config.toml
balance_loss = 0.000164
init_std_router = 0.0374
max_seq_len = 512
train_tokens = 713100000
Below are experts of layer 4 (counted from 0) of a mixture-of-experts language model. Rows are named router (the router's row for the expert), down (a neuron's output weights, with its number) and show model dimensions 0-31. Each number is 128 + 24 x the weight over its row's rms, rounded and kept within 0 to 255.
After each expert's rows: "comes before" lists some tokens at least twice as common just after its tokens as in all text. This comes from a sample of Wikipedia text that the model never trained on. Tokens count by the router's weight.

# expert 48
router [ 75 100 142 170 153 110 122 110 120 106 110 156 125 143 105  94 151 114 119 146 120 140  99  65 144 117 117  74 145 152 136 130]
down0 [104 159 155 205 104 103 151 151 108 135 156 119 158 111 125 129 149 122 145 111 176 108  93 150 187 125 162 114 153 139 143 128]
down1 [ 89 119  96 120 174 115 170 177  85 104 157 103 160  88 127 117 135 124 122 155 111 172  88  89 137 153 137 117  80 120 115 138]
down2 [159 151 121 108 132 102 150 176  99 121 147 109 110 102 118 129 159 154 112 117  92 106 161  98 105 108 181 113 120 122 136 109]
down3 [ 90 108 140 126 137 153  81 195 129 131 134 139 109 149 154 126 139 132 144 121 121 110 142 160 108 130 123  93 150  88  95  97]
down4 [152  92 142 121 149 164  97 149 162 119 162 170 124 108  79 175 103 106 113 131 139 166 130 140 101 127 119 148  83 154 125 150]
comes before: " |", " 0", "\n", " 1", " 2", ";"

# expert 16
router [133 112  87 165 107  80 177 119 121 120 113 149 112 163  93 123 138 152 132 132  86 126  65 130 138 145 137 110 104 210 145  90]
down0 [117 127 137 130 107 150 131 126 150 177  89 106 121 119 109 173 148 145 112 156  99 112 137 140 140  89 129  96 130 138 185  90]
down1 [111 146 111 146 114  96 172 105 133 107 133  96 113 156 100 115 106  66 149 121 135 134  94  99 118 137 117 114 161 150 133 100]
down2 [103 122  56 158 149 101 122 151 138 155 152 112 124 104 103 126 129 146 135 170 130 153 128 124 137 122 133 133 169 103 109 116]
down3 [201 146 145 132 155  95  92  57 134 160 155 117 118 162 120  95 139 171 131 137 140  93 112 114 117 154 154  97 154 113 135 121]
down4 [147 113 145 133 181  89 158 177  91 113 131 142 181 154  96 105 138 127 134 122 132 125 149 112 132 120 134 106 138  77 138 145]
comes before: " of", ",", ".", "s", " and", " in"

# expert 7
router [113 158 119 148 143 118 176 133 128 102 128 148 125 138  66 143 136 176 131 110 128 136  99 106 127 154 155 108 109 118 176 134]
down0 [166 128 110  64 116 157 124  96 147  99 144 138 101 143 122 113 117 160 126 106 131 119  99 133 114 119 131 149 171 166 143  69]
down1 [126  93 126 112 162 134 127 107 122 107 139 161 117 103 145 139 136 181 151 142 120 120 156 132 129 143 118 117 133 107 143 119]
down2 [ 93  99 135 144 181 121 101 125  96  97 115 141 157 142 121 165 117 128  91 113  78 123 160 113 140 140 104 114 212 150 151 177]
down3 [128 108 172 161 108 101 114 136 124 154  99 140 143 154 100 129  92 140 117 119 108 116 137 123 150 102  95 148 105 132 117 149]
down4 [123 121 124 136  76 139 164 137 112 123 140 119 118 161 104 140 102 176 108 140 149 126 147  92 147  88 133 125  88 113  89 155]
comes before: " |", ",", ".", "A", ";", ")"

# expert 60
router [102 163 134 173 128  98 189 103 147 116 116 117 129 136 127 119 149 154  98 178 147 148 115  95 131 152 158 118 148 160 153 201]
down0 [ 78 121 118 152 157  67 130 100 117 158  72 135 118 150 108 125 179 118 140 142  87 133 108  82 127 107  87 126 144 120  87 131]
down1 [109 107  74 148  83 139 121  98 122 156 112 142 155  96 121 147 116 120 134 127 126 108 131 128 125 138 113 138 139 130 159 152]
down2 [142 148  87  93 108 148 100 106 100 113 127 140 117 118 131 129 118  88 128  71 122 143  84 138 129 124 152 165 119 142 129 131]
down3 [115 133  86 128 151 158 127 152 114 141 200 165 105 161 126 136 122 132 166 116  74 107 111 112 103 118 111 104 149 113  86 126]
down4 [107 134 102 121  72 136  97 150 128 143 138 127 125 130 159 113  99 118 121 131 147 120 142 132  97 153 153 135 133 119 121 168]
comes before: " the", " 19", " a", " his", " 18", "ten"

# expert 25
router [103 109 124 157 152 105 128 135 141 126 119 152 157 156  45 147 170 161  81 183 120 121 137 114 164 165 151 125  95 126 133 163]
down0 [138 148 139 125 188 122 135 123  83 179 131 123 157 101 111 116 118 163 152 110 139 115 122 118 102 130  94 104 129 102 121 108]
down1 [135 158 164 118 116 161 159 146 111 130  87 124  88 130 103 111 120  87 155 146  93 124 120 113 121 159 112 107 188 143 130 137]
down2 [147 130 124 112 136 172 123 141 111 108 164 112 115 124 114 129 142 107 136 146 128  93  96 150  82  87 132 133 161 109 141 103]
down3 [127  72 144 164 137 146 132 116 128 176 122  87 128 136 104 112 151 159 132 107 128 164 106 113 155 123 111 115 164 105 112 147]
down4 [127 158 151 141 165 159 139 106 119 190 121 111 155 109 101  99 130 163 150 104 112 116 131 127  96 127 126 137 166 134 145  99]
comes before: " |", ".", ",", "%", " be", "00"

# expert 76
router [111 158  70 167 119  84 193 125 117 129 109 146  96 136  71 117 150 151 132 136 106 130 124 124 141 183 141 125 132 182 178 161]
down0 [131 126 103 101  64 119  99  93 143 105 123  75  98  82 138 107 120 136  91 137 125  84 122 151 144 124 154 119 118 125 142 122]
down1 [139  86 105 139  75 152 139 163 141 136 129 177 111 121 147 186 139 117 143 120 122 132 151 144 107 130 148 119 125 137 164 124]
down2 [152 149 157  97 101  98 159 102 109 145 161 129 120 137 121 165 118 116 118 129 102 128 113 125  86 150 100 152 114 116 225 155]
down3 [146 110  88 120 135 156 111 166 134 150 150 121 119 121 177 148 120 129 136 135 148 119 122 110 106  99 117 169 132 103 163 142]
down4 [103 109 131 109 128  83 137 107 120 112 135 132 121 113 120 175 162 136 148  98 137 137 151 154 110 179  94 101 153 109 108 172]
comes before: ",", " |", ".", " (", " and", "'"

# expert 72
router [100 168  83 103 135 121 127 152 115  96  79  97 113 123  75 114 121 135 119 160 124 106 108 125 155 156 154  92 124 159 149 127]
down0 [108 145 123 165 142 129 132 168  82 114 154 145 104 101 155  87 139 108 113 133  88 120 111  86 123 130 116 113 115 139 100 137]
down1 [ 96 124 130 131  98 160 104  88 120 111 101 160 128 144 120 126 134 123  94 113  99 109  73 151 105 110 142 120 124 113 115 129]
down2 [138 130 147 145 142  76 150 154  97 114  95 149 134 122 101 117 147  99 185 128 146 140 104 130  88 147 136  84 121 128 149 121]
down3 [ 97 118 112 153 120 156 132 121 131 119 114 189 180 114 120 104 112 127 123 129 158 146 111 105 124 154 131 141  97 123 119 129]
down4 [115 118 122 159 115 125 123 141 121 117 178 135 113  77 132 154 112  95 116 114  96 114  95 147 156 151  88 137 187 139 133 153]
comes before: "s", "o", "ia", "y", "ian", "on"

# expert 9
router [105 185  95 150  92 110 164  86 129 142 127 111 132 154 119 139 103 148 140 148  88 154 115 128 154 153 136 105 182 194 178 107]
down0 [147 110 136 105 112  69 150 100 133 150 112 139 150 169 128 146 105 184 101 173 124 125 130 145 164 111 137 153 143  90  90 114]
down1 [119 111 116 100  81 137 120  92 154 131 152 111 128 146 124 175 137  82 148 151 137 106 134  70 108 132 151  76 159 115 129 139]
down2 [137 106 101 127 138 127 104 103 102 124 169 136 171  65 147 111 113 177 115 136 118 145 131 138 134 149 129 161 102 137 129 157]
down3 [ 56 134 147 110  91 126 111 189 123 122 133 111 145 109 123 160 115 132 152  72 158 117  94 124 129 141 140 113 118  96 193 111]
down4 [135 156 171 141  74 109 105  88 156 162 126 136 114 115 145 151  51 128 130 166 129 137  92 119 173 105 131 125 103 117 162 113]
comes before: " ", "ly", " and", "ity", "ist", " c"

# expert 31
router [125 123 108 116 122 100 122 142 107 132 156 141 146 161  96 127 119 174 143 169 144 159  99 119 131 142 138  98 141 162 142 162]
down0 [160 103  90 143 110 105 123 133 145  99  98 111 117 119 137 113 131 102 159 156  83 119 106 139 109 157 120 127 110 131 139 112]
down1 [125 125  93 144 146 119 106 127 123 121 123  91 148  89 123 144 172 178  74 101  79 104 125 152 148 103 128 117 111 124 197 128]
down2 [143 140 107 193  97 119 118  60 116 162 123 115  73 183 143 134 149 127 135 149 108  91 128 120 100 110 136 160 170 139 125 150]
down3 [132 174 134 126 142 122 116 174 142 122 150 177 113 117 141 149 144 150 145 131 116 132 125 123 112 158 109 123  69 110 120 129]
down4 [161 129 125 137 119 140 138 102 121 127 165 120 127 136 153 128 147  96 105 115 110 106 147 158 125 146 125 142 124 164 127 131]
comes before: "ed", "ing", "ted", "ated", "ly", "d"

# expert 12
router [119 136 101 142 161  90 164 132 116 151 142 124 134 140 117 104 119 122 119 140 104 158 126 126 144 171 144  91 135 132 134 145]
down0 [132 141  96 121 167 132 144 112 155 121 121 126 114 143 188 117 126 145 112  99 131 120 125 150 109 109 108 125 133 151 148 102]
down1 [117  77 140 109 156 143 138 179 124 163 165 169 158 125 111 154 128 140 126 150  97 148 156 122 155 158 100 146 160 109  48 156]
down2 [ 81 139 164 125 131 141 123 141 120 111 136 130 121 126 124  89 139 123 134 120  90 132  98  98 117 154 146 127 133 153 147 164]
down3 [ 84 131 140  80 109 106 140 178  62 148 154 145 177 168 131 124 149 139 105 124 129  83 136  89 154 113 146 159 116 107 121 119]
down4 [128 125  78 143 142 100 156 108 128 100 116  98 161 118 137 136 145 136 122 178 142 167 117 138 115  88 100 104 131 148 121  81]
comes before: " |", " 0", "%", ";", "2", "1"

# expert 70
router [ 86 113 144 170 117 121 142 167 129 145 149 128 125 129  97 172 145 125  94 172 127  98 137 110 141 184 131  95 135 138 159 164]
down0 [140 139 207 148 146  96 122 103 133 154 120 107  96 110 117 101 162 139 135 137 118  84 151 135 144 136 117 100 125  81 131  96]
down1 [117 128 131 177 106 191  64 171 110 176 122 125 102  80 119 165 111 116 106 107 161  96 108 140 163 169  89  99 134 131 109 140]
down2 [ 89 113 141 128 136 146 111 145 120 125 107 121  95 138 135 121 132 148  87 102 120 132 102 139 144 111 158 132 178  92 121  93]
down3 [109 146 145 115 109 112 131 108 101 121 162 121 156 163 179  96  99 159 121 157 150 125 183 139 185 118  98 108 156 103 124 154]
down4 [148  76 175 195 130 112 119 121 209 198 100  86  89 155  68 137 161 144 140 159 140 150 185 161  77 133 138 145 154 119 120  90]
comes before: " |", ".", ";", "th", "–", "00"

# expert 38
router [110 125 103 144 111  66 137 135 118 100 116 144 132 179  91 127 139 134 109 146  90 141  79 133 124 176 162 120 138 196 130  86]
down0 [123 113 134 147 156 152 120 104 138 155  99 100 136 157 113 126 117 122 117 110 136 114  98 150 151 112 114 130 124 121 136 104]
down1 [146 145 175 130 101 129 139 145 109 128  75 139 122 116 130 129 139 123 111 103 159 139 128 161 175 100 157  67 126 138 125 156]
down2 [122 163 125 148 101 118 125  55 101 144 121 102 132 171 106 133 103 118 106  99 134 137 109 128 118 158 162 120 154  94 163 147]
down3 [127 161 149 117  97 126 102  92 156 145 149 116 113 143 122 116  98 144 131 140 126 130 101 104 149 145 128 113 129 127  73 162]
down4 [112 145 131 130 123 145 145 181 132 148 144 133 142  90 174 126 161 157 135 121 152 154  98  87 148 132 128 122  59 136 147  61]
comes before: " of", "s", ".", ",", " in", " and"

# expert 6
router [ 79 128  64 138 116 154 135 139 120 148 164 119 160 142 102 139 105 111 159 143  96 146 136 129 151 142 158  73 136 124 180 174]
down0 [121 124 132  92 113 144 102 115 106 123 167 110  93 180 108 113 115 147 172 116 158 131 136 160 103 150 147 109 147 183 117 147]
down1 [140 139 117 113 128 150  92 105 122 110  78 134  91 143 128 101 139 143  94 124 104 136 135 152 123 161 136 114 105 123 121 125]
down2 [140 120 129 138 107 130 134  64 115 138 143 130 141 114 158 136 134 102 120 151 147 118 125 104 125 131 115 108 172 105 165 124]
down3 [ 78 143 124 120 150 133 119 106 150 160 113 148 162 111 148 134  97 108 169 116 141 135 115 132 128 115 129 170  89 118  73 150]
down4 [121  90 192 112 136  94 157 149 118 105 124 130 153 155 115 138 116 100 141 161  94 105 112 140 147 126 181 114 119 149 141  75]
comes before: "s", "ed", "ation", "ment", "ate", "t"

# expert 24
router [110 146  67 124 129 109 135 144  96 123 131 169 118 179 101 107 159 145 112 178  94 174  95 127 138 151 136 129 141 204 157 155]
down0 [130 135 146  93 117 130 111 139 122 178 114  82 122 159 142 138 129 123 159 114 174 137 108 122 145 115 125  67 134 102  58 153]
down1 [125  94 125 164 104 177 116 135 159  87  86 137 155 151 115 106 118 127 125 177 132  89 167 142 125  85 137 170 129 116 161 129]
down2 [106 126 135  97 144  90 139 126 126 128 113 166 135 138 145 178 157 150 138 145 165 135 107 165 175 143 127 136 108 149 156 163]
down3 [101 127 175 132 142 151 109 147 137 148 135 110 146 128 137  81 126 139 114 143 128 118 123 159 129 112 107 123  83 135 148 132]
down4 [141  74 160 130 135 135 140 159 129 142 129 112 164 129 105 130 103 154 133 134 149 144 129  85 111 137 133 111  97  84 140  87]
comes before: "ed", "ing", "s", "ment", " of", " to"

# expert 15
router [ 97 130 138 164 182  86 173 145 112 132 142 152 139 153  67 110 126 124 139 129 106 146  82 132 169 169 158 109 128 151 180 149]
down0 [170 124 136 139  96 191 164 106 136 132 152 124 124 117  98 156 125 144 135 162 120 130 145 136 108 151 124 101 158  96  78 142]
down1 [104 127 124 172 129 180 123  57 107 121 129  96 135 154  86  97 164 159 117 139 146 111  92 158 150 160 136 172 123 154  92 152]
down2 [126 109 114  92 134 101 134 134 104 138 128  97 178 118 160 152 162 127 162 107 132 115 127 139 145 156 137 122 106 145 108 169]
down3 [100 150 102  94 106 162  98 161 129 100 108 108 120 131 174 116 106 115 164 142 148  86  96 102 130 152 138  80 179 152 106 138]
down4 [108  93 137 108 127 164 129 131 146 125 122 121 124 101  97 108 136  84 114 154 137 100 100 136 155 109 136 183 137 130 143 112]
comes before: " |", ",", ")", ".", "\n", "–19"

# expert 40
router [114 105 146 121 139  98 159 124 119 151 113  94 146 194 124 110 131 119 111 155  87 144 126 124 141 168 172  99  88 153 115 148]
down0 [122 107 120 130  86 162  91 157 125 123 109 115 131 116 150 123  91 139 100  98 142 133 133 115 125 105 136 153  68 112 160 152]
down1 [106 150 123 145 135 102 118 103 146  95 104  95 132 146 162  98 129  98 141 167 176 157 140 126 135 131 141 111 135 130  98 133]
down2 [149 142 201 117 108 153 124 115 143 120 183 101 112 129 101 133 154 108 106 102 111 169 132 101 135 121 117 134  97 144 134 104]
down3 [157 148 135  98 160  93 106 177 100 132 127 229 159 144 180 142 132  93 149 112 122 160 155 125 126 106 125 108 125 147 121 130]
down4 [ 98 123 113 145 131 122 120 123 112 130 155 109 122 102 156 152 170 124 136 150 159 137 108 148 126 156  91 133 105 117 159 118]
comes before: " ", " a", " the", " re", " and", " an"

# expert 77
router [110 126 144 172 142  47 163 137 115 128 121 130 111 149 132 103 128 135 102 121 115 115  83 125 141 158 148  72  90 156 138  80]
down0 [177 115 115 138 102 170  69 143 112 141 140 117 147 160 132 104 156 108 126 159 103 143 119 151 146 138 133 125 215 161 149  96]
down1 [136 100 112 181 155 138  89  92 168 144 136 127 126  97  96 171 136 108 150 147 164 132 105 108 158 136 151 136 100 134 163 132]
down2 [103  92 135 100 136  93 173 146 118 104 143 141 156 104 141 129 117  67 150 110 122 143 125 198 131 115 114 146 115 118 119 107]
down3 [151 133 149 120 122 126 111 149 115 127 137 138  97 155 155 148 129 163 156 109  90 143 106 127  77 151  80 130 106 147 110 109]
down4 [128  97 131 131 145 127 131 126 148 120 125 144 168 117  86 164 107 112 125 166 133 109 161 101 163 148 203 146 138 123 141 118]
comes before: "|", "\n", "-", "==", "The", " and"

# expert 5
router [ 85 122 150 199 160  79 168 129 126 124 143 139 145 139  86 146 141 136 113 182 117  99 130 118 145 155 133 124 136 123 152 186]
down0 [165 121  69 131 126 118 121 144 115 123 134  82 161  57 144 102 102 126 150 100 138 158 129 105 142 103 120 108 108 115 113 114]
down1 [133 122 125 156 123 106 152 110 113 117 127 162 147 125 107 185 133 131 101 104 114 146 131 149 142  95 118 107 153 106 140 145]
down2 [125  98 102 212 137 111 132 130 111 109 128 152 157  58 111 128 128 100 129 116 114 125 155 144 139 150 151 134  87  99 105 120]
down3 [155 148 162  65 115  82 103 138 175 120 196 172 139 127 106 159 147 104 153 108 129 116 105 121 182 115 147 155 142 143 116 110]
down4 [ 89  92  92  98 179 195 136 167 132 127 107 145 112 106 116 135 127 117 141 145 115 112 152 155 150 157 117 160  87 120  90 130]
comes before: " |", ".", ")", ",", ";", "–"

# expert 43
router [113 140 142 153 140  90 145 146 110  82 104 117 131 158 107 126 128 117 111 174  71 123 120 127 154 164  86 120 146 178 118 170]
down0 [144 151 168 148 113 146 133  84 129 157  76 123 107 125 135  92 104 143 115  97 157 160 144 162  71 139 118 129 127 134 174 133]
down1 [157 147 157 119  97 123 108  80 138 153 146 136 103 182 135 155 164 137 140 131 147 152 125 144 133 137 131 146 145 152 134 110]
down2 [ 87 153 112 150 130  99 104 143 109 119 141 139 111  97 125 119 166 103 108 146 134 170  86 157 132 143 164 108 138  99 106 102]
down3 [129  98 135 122 117 115  88 103 134 154 125 159 113 143 160 142 126 116 129 162 153 144 157 132 137 104 124 119 145 166  95 112]
down4 [110 110  80 160  65 150 129 152 142 131 139 146 149 129 133 150  77 110 103 136 112 181 119 123 121 148 110 127 122 138 161 118]
comes before: " the", " ", " a", " to", " in", " by"

# expert 17
router [102 155 145 134  78  90 130 123 115 164 156 147 149 144 102 171 126 124 120 165  87  88 121 110 131 127 152 117 144 159 189 119]
down0 [ 87 127 147 108 131 126 121 124 119 136 105 103 125  86 180 177 165 155 145 116 131 136 133 129 137 164 130 131 108 140 192  86]
down1 [174 111 101 150 147 132 152 130 100 115 127 131 140 145  97 119 111  89 108 128 114 119 119 130 121 167  94 165 119 120 138 123]
down2 [158 153 131  78 113  96 122 113 164 103 124 114 130 164 121 104 121 154 113  75 131 157 109 139 157 124 133 118 138 196 118 114]
down3 [107 142 113  98 185 151 110 103 121 133 148 107 134 153 108 172 111 105 112 142 117 127 144 151 177 103 198 128 112  98 116 143]
down4 [140 127 107 116 138 115  90 111 217 155 118 180 160 146 122 123 104 102 124 130 143 145 122 128 121 139 128 115  40 101 139 153]
comes before: ":", " |", "==", "=", ")", " =="

# expert 28
router [112 141  85 124 129  97 121 129 129 106 150 143 128 150  83 127 114 152 125 151 125 130 120 123 149 154 151 114 158 127 138 168]
down0 [112 115 168 139 107 153  82 157 122 140 139  72 113 149 124  88 169 128 129 141 132 118 120 105 152 149 146 103  92 126 116 115]
down1 [120 132  62 171  67 128  70 154 159 138 100  41 108 139 144 140 160 153 131 105 111 147  73 124 138  80 153  84 144 101  95 159]
down2 [ 80 102 144 125 166 122 161 157 131 132 118 134  96 116 153 100 116 165 121 149 144 137 125  92 150 130 132 139 149 150 122 139]
down3 [173 142 162 119 132 136 133 161 158 114  94 117 135 116 125 100 125  92  87 104 111 141 119 160 139 148 120 150 109 105 163 100]
down4 [123 151 105 104 153 109 125 112 123  55 126 153 173 121 149 143 127 115 177 167 122 131 135 149 164 156 135 108 103 129 159 108]
comes before: "ed", "ing", "d", "ated", "p", "ted"

# expert 37
router [ 76 138 164 210 145  87 153 120 126  93 149 124 120 153 128 133 147 165  96 140 111 144 129  78 177 138 140 109 150 177 135 154]
down0 [123 142 124 129 148  93 130 115 134 118 120 120 109 135 143 131  56 119 149 147 129 102 128 130 161 172 167  96 169 110 104 129]
down1 [117 117 135 159 107 148  89 121 112 106 128  85 183 162 113 102 157 137 154 122 132 149 115 130 160 120 171 148 107 147 143  92]
down2 [139  88 120 102  72 160  94  83 154 136 131 114 132 147 146 144 105 125 172 135 131 122 106 136 121 130 106 120 152 161  77 115]
down3 [ 85 117 181 141 125 152 135 136 154 165  83 110 114 111 161 118 158 123 145  82 105 110 130 157  76 138 121 115  93  92 146 133]
down4 [111 119 137 120 144 115 128 137 101 101 138  97 123 131 167 130 117 153  93 131  99 123 188 119 154  59 123 133 114 148 122 135]
comes before: " the", " ", " a", " 19", " his", " that"

# expert 67
router [123 136  95 164 100  87 162 139 114 102 111 146 129 165  91 129 137 164  95 118  73 142  64 133 100 137 154 132 137 221 163  84]
down0 [139 145 124 122  40 186  74  87 120 169 181  99 115 155 109 128 109 143 129 126 158 106 143 129 118 157 101 136 126 133 142 136]
down1 [ 83 140 148 152 105  93 100 144 128 133 111 160 118 116 131 124 115 162 100  96 117 123 121  87 122 126  88 117 146 126 138 140]
down2 [111  92  76 109 135 115 131 128 134 156 114 158 158 157 164 149 123  94 157 157 119 156 137  77 157 122  99 124 127  88 110 133]
down3 [122 113 180 153 121  94 151 117 106 146 104  98 100 130  95 115 126 124 149 133 140 151 125 101  77 127  87 120 177 129 121  96]
down4 [164 155 102 155 144 126 116  54 140 138 123 121 122 129  98 133 163 113 133  91 122 125  89 113  82 106 118 113 158 104 116 139]
comes before: ",", " of", "s", ".", " and", " in"

# expert 79
router [104 144 167 147 150 108 175 108 122 133 149 149 121 196 153 126 109 129 100 148 131 122  97  88 120 158 148  69 156 167 117 126]
down0 [ 89 120 115  97 111 131 104 147 134 122 135 134 145 137 119 125 116 103 160 150 129 135  90 152 128 166 100 121 143 135 110 145]
down1 [156 149 146  97 163 110 170 144 146  95 107  95 128 152 125 114  61 129 119 149 143 169 125 141 137 141 127 109 132 109 146 134]
down2 [140 130  89 138 136  89 109 139 176 161  63 110 132 117 143 137 113 135 169 128 133 135 164 173 134 130 153 100 116 128 128 118]
down3 [144 169 133 101 127 106 126 148 104 110 139 136  61 183 120 157 135 138  69 134 123 125 152 141 179 131 116 120  99 142 120 133]
down4 [133 114 181 143  98 152 141 134 154 128 155 124 116  75 150 128 109 147  82 142 106 147  96 149 121 101 144 124 131 120 115 115]
comes before: "\n", " ", " 19", " and", " S", " 1"

# expert 55
router [109  78 163 182 139  76 136 128 131 100  89 146 130 181  95 117 155 189  92 149 137 117 114  77 182 156 161 124 141 179 125 189]
down0 [137 139 112 129 177 136 125 113 124 144 138 161 142 170 107 131 144 163 143  78 116 162 142  99 134 105 128  94 108 166 114 100]
down1 [137 128 122 133 158  98 146 112 145  89  79 141 140 152 155 110 134 146 118 115 150 168 108 122 146 140 102 149 121 114  90 109]
down2 [136 115 133  93 105 144 104 173 116 148 158 141 160 111 111 135 115 123 120  90 136 155  94 121 102 105 120 143  99 101 146 139]
down3 [129 119 154 115 119 125 180 136 156 152 144  88  96  88 135  82 104  82 145 133 118 171 108 116 119 155 156 120 137 142 153 136]
down4 [135 109 127 102 139 101 122 154 153 114  97 121 108 105 151 159 124 116 134 103 109  78 112 147 118 120 107 131 145  82 125  75]
comes before: " ", " the", " a", " re", " be", " first"

# expert 62
router [ 94 143 160 163 122 112 151 112 106 158 120 153 138 173 141 124 109 131 140 150 107  78 112 101 137 139 168 100 136 113 129 110]
down0 [108 155  98 103 135 159  78 179 115 143 112 122 107 157 129 142 137 142 131 162 131 166 114 146 155 116 120 105 131 116 163 150]
down1 [ 97 133 128 161 127  93 117 151 147 141 106 108 109 121 113 117 110 100 150 120 139 138 110 115 153 168 133 165 142 114 119 120]
down2 [ 82 143 138 108 162 111 143 151 117 145 138 151 141 107 119 135 153 126 126 117 158 120 144 148 108 110 116 119 131 121  93 104]
down3 [123 128 134 106 135  87 163 137 110 144 110 119 116 119 104 121  98 100 106 126 109 129 151 161 150 111 122 138  99 141 114 114]
down4 [140 123 176 103 113 172 161 106 137 126 127 128 160 176 134 110 111 128 152  71 120 146  93  68 112  90  80 117 138 134 101  93]
comes before: "\n", "-", " ", "|", " 0", " 1"

# expert 11
router [103 107 180 142 145  94 176 118 114 124 140 136 120 185 134 148 108 118 106 185  81 136  97 107 129 148 119  89 119 122 104  98]
down0 [104 114  97 154 106 147 113 123 144 148  71 107 170 131 126 148 141  69 159 117 151 132 118 138 138 121 111 124 148 136 136 140]
down1 [135 147  99  97 114 137 113 126 116 114 167 120 144 138  82 126 160 146 142 139 133 135  68 137 144 103 144 102 128  66 154 182]
down2 [117 188 145  96 135 122 178 137 145 157 123 177 152 119 137 122 153 101 138 146 170 164 120 137 126 152 128 136 128 115  85 150]
down3 [144 122 121 103  74 136 102  88 125 125 110 140 125 101 129  96 143 147 112 125 136 101 119 143 167  79 130 107 111 150  95 126]
down4 [131 138 123  95 152 146 103 122 121 177 137 182 133 168 146 117 119 154 122 183 106 118 108 117  83 125 121 143 146 102 141  95]
comes before: " ", "\n", " and", " 1", " 2", " 0"

# expert 73
router [124 145  78 144 177 154 132 122 130 142 176 146 182 171 107 137 101 145 108 146 114 125 129 114 150 155 158  63 153 157 134 101]
down0 [128  85 117 162 119 132 126  88 169 160 110 126 130 185 137 156 197 123 146 101 131 148  94 117 147 121 126 128  65 122  98 130]
down1 [133 123 137 121 131 107 137 123 137 157 160 113 149 147  83 148 127 172 144 129 106 105 158 168 130 110 100 137  96 116 126 180]
down2 [119 138 114 160 113  90 118  75 128 112 139 153 121 118 169 138 128  92 151 135 125 112 101 120 113 141 129 135 125 111 133 156]
down3 [147 148 112  76 138 126 122 130 137 134 142 119 147 134 131 151 163 123 108 180 131 152 168 120 138 138 119  97  96 119 142  57]
down4 [142 102 149 100 137 131 143  99 154  95 113 113 139  91 166 100 108 158  87 135 113 121 144 143 111 122 138  94 101 100 123 114]
comes before: "s", "e", "d", "o", "a", "k"

# expert 39
router [ 87 136  97 160 129 117 178 122 144 120 103 147 114 153 105 136 153 154 111 163 139 142 153  85 147 188 166 153 130 164 137 142]
down0 [ 95 119 137 133 130 115 142 158 137 133 116 140 139 128 129 115 128 156 100 135  95 126 164 114 142 191 133 101 121 116 131 115]
down1 [ 93 148 113 137 108 136 153 125 119 143 121 129 159 136 164 113 103 118 130 145 115 118  89 135 132 113 114 106 136 151 151 106]
down2 [148 111 136  84 148 150  83 111 175 102 172 120  96  84 133 125 109 126 179 128 150 155 148 131 107 110 144 119 168 106 122 119]
down3 [133 146 106 156 100 111 116 148 163  93  99  99 113 129 131 136 165 121 118 145 123  95  75 157 146 138 139 161 134 107 123  78]
down4 [111 129 129 127 157 138 144 130 113 103 118 103 173 128 157 112 141 143  86 109 125 101 135 130 101 132 135 149 168 120 150 163]
comes before: " the", " a", " of", " his", " an", " to"

# expert 57
router [102 153 133 166 136  47 188 158 104 151 130  74 130 145 171 110  99 144 125 138 147 117 148 127 126 142 183 107 114  89 139 135]
down0 [144 129  91 109 121 173 142 129 127 150 128 140 194 142 125 153 189  97 103  90 107 125 110 147 139 117 109 166 115 136 128 151]
down1 [113  80 187 111 172 147 143 100 144 109 110 141 112 155 106 124 102 135  89 123 153 151 121 128 129 116 160 111 129 107 144 128]
down2 [138 130 132 135  13 113 135 146 147 127 109 106 131 155 181 124 176 159 142 101  93 141  98 143 127 139 142 124 134 105 106 146]
down3 [134 114 173 132 134  96 110 150 137 137  90 144 118 123 105 106 106  56 156  97 125 118 114 105  88 107 157 139 152 133 148  85]
down4 [ 93 125 149 112  94 115 146 148  89 155 135 166 113 127 140 144 168 155 142 202  99 145 123 149  89 143 121 144 156 133 103 162]
comes before: "\n", "-", "|", " The", "The", "=="

# expert 30
router [101 106 126 160 177  36 158 130  99 117 105 146 139 151 132 118 142 106  85 146 138 111 104 118 196 165 147  98 120 149 115 127]
down0 [119  86 129 162 128 111 153 177 119 107 133 141 123  86 162 155 152 139 128 117 161 107 177 125 149  98  71 129 129 116 122 138]
down1 [124 126  72 151 155  84 143 140 122 128 132 160 129 118 116 127 153  81 114 137 129 128 104 182 100 107 133 151 103 116 132 117]
down2 [156 127  98 102 100  83  98 108 133 123 171 152 160 112 147 127 129 131 168 120 118  96 162 166 114 137 129 114 154 143 163 118]
down3 [131 132 124 135 106 105 125 146 172 119 142 109 124 157 116 141 118 145 135 129 111 150 109 102 136 106  89 186 151 125  95 140]
down4 [ 77 112 209  98  94 143 121 122 124 141 152 120 135 160 126 130 133 117 106  68 106  98 122  98  74 126 109 136 146 133 138 155]
comes before: "\n", ",", " The", " the", " was", " he"